config.toml
num_hidden_layers = 14
hidden_size = 384
n_experts = 16
experts_per_token = 1
d_expert = 192
d_shared_expert = 384
hidden_act = "swiglu"
moe_layers = [0, 1, 2, 3, 4, 5, 6, 7, 8, 9, 10, 11, 12, 13]
router_score = "softmax"
normalize_top_k = false
routed_scale = 1.0
balance_loss = 0.0114
balance_bias = false
init_std_router = 0.0389
lr_router = 0.000811
vocab_size = 33859
norm = "rmsnorm"
norm_eps = 1e-05
tie_word_embeddings = false
optimizer = "adamw"
learning_rate = 0.00089
beta1 = 0.95
beta2 = 0.95
batch_tokens = 65536
max_seq_len = 1024
train_tokens = 389400000
max_steps = 5942
dataset = "wikipedia_en"
Below are experts of layer 6 (counted from 0) of a mixture-of-experts language model. Rows are named router (the router's row for the expert) and show model dimensions 96-143. Each number is 128 + 24 x the weight over its row's rms, rounded and kept within 0 to 255.
After each expert's rows: a language model's description of what the expert responds to; "gets" lists some tokens that make up at least twice as much of what it gets as of all text. This comes from a sample of Wikipedia text that the model never trained on. Tokens count by the router's weight.

# expert 12
router [161 130 127 154 172 113 125 147 123 148 122 123 135 110 125 140 129 118 164 129 139 132 122 156 113 143 152 124  76 124 144 144 113 137 118 120 139 171 132 118 132 145  98  95 103 126 134 115]
Description: Articles and adjectives. Determiners and adjectives before nouns (a, an, same, new, left, right, local) plus adjective suffixes like Function-al, Aer-ial.
gets: " a", " an", " his", "al", "ed", " new"

# expert 5
router [121  98 108 124 116 127 131  94 160 113  66 126 139 159 148 201 114 130 106 168 101 168 119 166 112 161  84 105  98 170 120  93 121  80 155 115 108  96 108 167 125 123 113 165 101 144 110 117]
Description: The word for. Mostly the preposition for (bid for, music video for, Secretary of State for), also pronouns he/she and short given-name pieces like Jon, Les, Don.
gets: " for", " the", " he", " For", " she", "le"

# expert 6
router [115 135 102 146 107 130 136 167  97 103 107 126 125 126 113 136 129 159 133 130 129 102 120 156  97 100 121  93 147 159 127  97 130  96 115 102 102 128 123 139 133 142 146 160 162 145  87 151]
Description: Prepositions after verbs. Prepositions governed by a preceding word, like pertains to, stemming from, compared to, and infobox label colons like Born:, Duration:.
gets: " to", " with", " from", " by", ":", " on"

# expert 4
router [138 125 112 138 125 126 134  83 163  88 166 123 126 148 152 136  83 154 118 144 116 166 126 145 134 128 136 165 169 113 133 132 102 132 158 110  86 110 121 141 148 152 104 132 174 129  98 110]
Description: Coordinating conjunctions. The words and, or, but, & joining phrases or clauses in prose and lists, plus some table pipes and initials like J.
gets: " and", " or", " but", " &", ";", " "

# expert 9
router [109 123 123 144 145 145 131  94 174 120 162 129 111 119 134  89 122 136 121 136 150  96 159 127 174  94 150 118 152  90 138 142 136 130 118 162 141 144 126 107 158 117 120 124 146 132 148  96]
Description: Definitional verbs, line breaks. Copulas and naming verbs opening an article's defining sentence (is, was, called, located, known), plus line breaks in lists and taxonomy boxes.
gets: "\n", " is", " was", " =", " also", " It"

# expert 10
router [ 93 145 103 133 100 132 171 123 101 128 136  80 142  83  83  95 123 144  68 159 110 134 130 141 139 109 165  95 104 152  86 137 158 114 108 143 101  87 127 142 127 119 108 161 144 101  96 151]
Description: Mid-word fragments. Short subword pieces inside words and names, often after an initial letter, e.g. pl-ac-ate, Def-in-ition, Van Z-andt, C-ots-wold.
gets: "\n", "c", "r", "in", "ig", "g"

# expert 8
router [143 117 143 124 120 145  95  94 102  96 183 143  90 184 132 196  97  98 120  82 145 135 122 112 138 139  85  94 139 171 115 152 112 109 134 148 127 148 145 147 127  70 129 132 137 115 148 173]
Description: Numbers and statistics. Tokens inside numeric data: score and year ranges like –19, coordinates ″N, percentages, and of or from after numbers (620 of 1,133).
gets: " |", " m", "th", " July", "–19", "″N"

# expert 3
router [145 122 127 139  72 110  88 120 129 101  95 122 151 139 172  91 102 116 149 137 141 155  91 136 166  97 143 132 136 138 143 114 108 129 137 137 162 115 125 191  97 110 153 146 155 111 136 147]
Description: Clause-linking words. Subordinators and relatives like where, when, while, that, until, plus commas closing an opening phrase before the subject, e.g. "In 2016," "As the season began,".
gets: " that", ",", " where", " when", " which", "s,"

# expert 14
router [107 136 161 158 145  81 128 143 136 171 139 152 172  97 110 126 117 116 153  90 180  83 150 140 128 138  92 161 161  89 150 127 105 175 104 115 107 146 163 125 148 158 112 107 146 128 161 120]
Description: Table headers and totals. Column and field labels in election and stats tables, such as Total, Votes, %, Coordinates:, status:, plus the after was/is.
gets: " the", "-", "|", " were", " ", " been"

# expert 11
router [124 118 133 106 132 136 151 125 116 132  91 128 121  85 147 107 106 125 134 126 156 155  74 132 121 183 152 145 113 116 111 124 119 136 138 104 145 151 112 122 149  80  83  95  86 150  94 132]
Description: List and table punctuation. Leading hyphens of bullet list items, table pipes, and closing quotes after episode or song titles in tables, e.g. "Money Pit" and "- Song Seung-heon".
gets: "-", "|", "\"", " |", "===", ")"

# expert 0
router [132 102  96 128 128 138 101 115 131  88  96 109 110 140 127 111  92 101 150 152 134  96 144 109 113 167 158 123  92 102 160 103  86 150 105 145 170 142 140 149 180 141 149 120  98 116 131 161]
Description: List and table separators. Slashes, pipes, commas and semicolons separating items in road junction lists, coordinates, career tables and citations, e.g. US 80 east / SR 19.
gets: " /", " |", " –", " Route", " School", " south"

# expert 13
router [109 153 124 140 103 130 106 127  99 107 184 134 132  99 140  99 134  77 166 124 145 109 113 135 147 106 184 105  93  78 157  85 117  95 136  96 189 130 153 117 142 145 124 134 123 124 117 109]
Description: Sentence ends, stat numbers. Sentence-final periods fused to word endings (ure., ation., ers.), coordinates °W/°E, and decimal or zero stats in sports tables like .286.
gets: ".", "\n", "s.", ").", "ing.", "er."

# expert 7
router [131 123 138 123 186 131 140 161 122 153 137 126 123 136 115 164 162 126 155 118 109 133 159 125 119 134 100 107 110 107 159 126 167 133 132 168 137 116 108  96 139 124 137 146 132 140 178  96]
Description: Biography role words. Occupation, title and nationality words in biographies and people lists, and the of after them, e.g. politician, footballer, member of, Chief Justice of, Early life.
gets: " of", " in", " who", " American", " Team", " politician"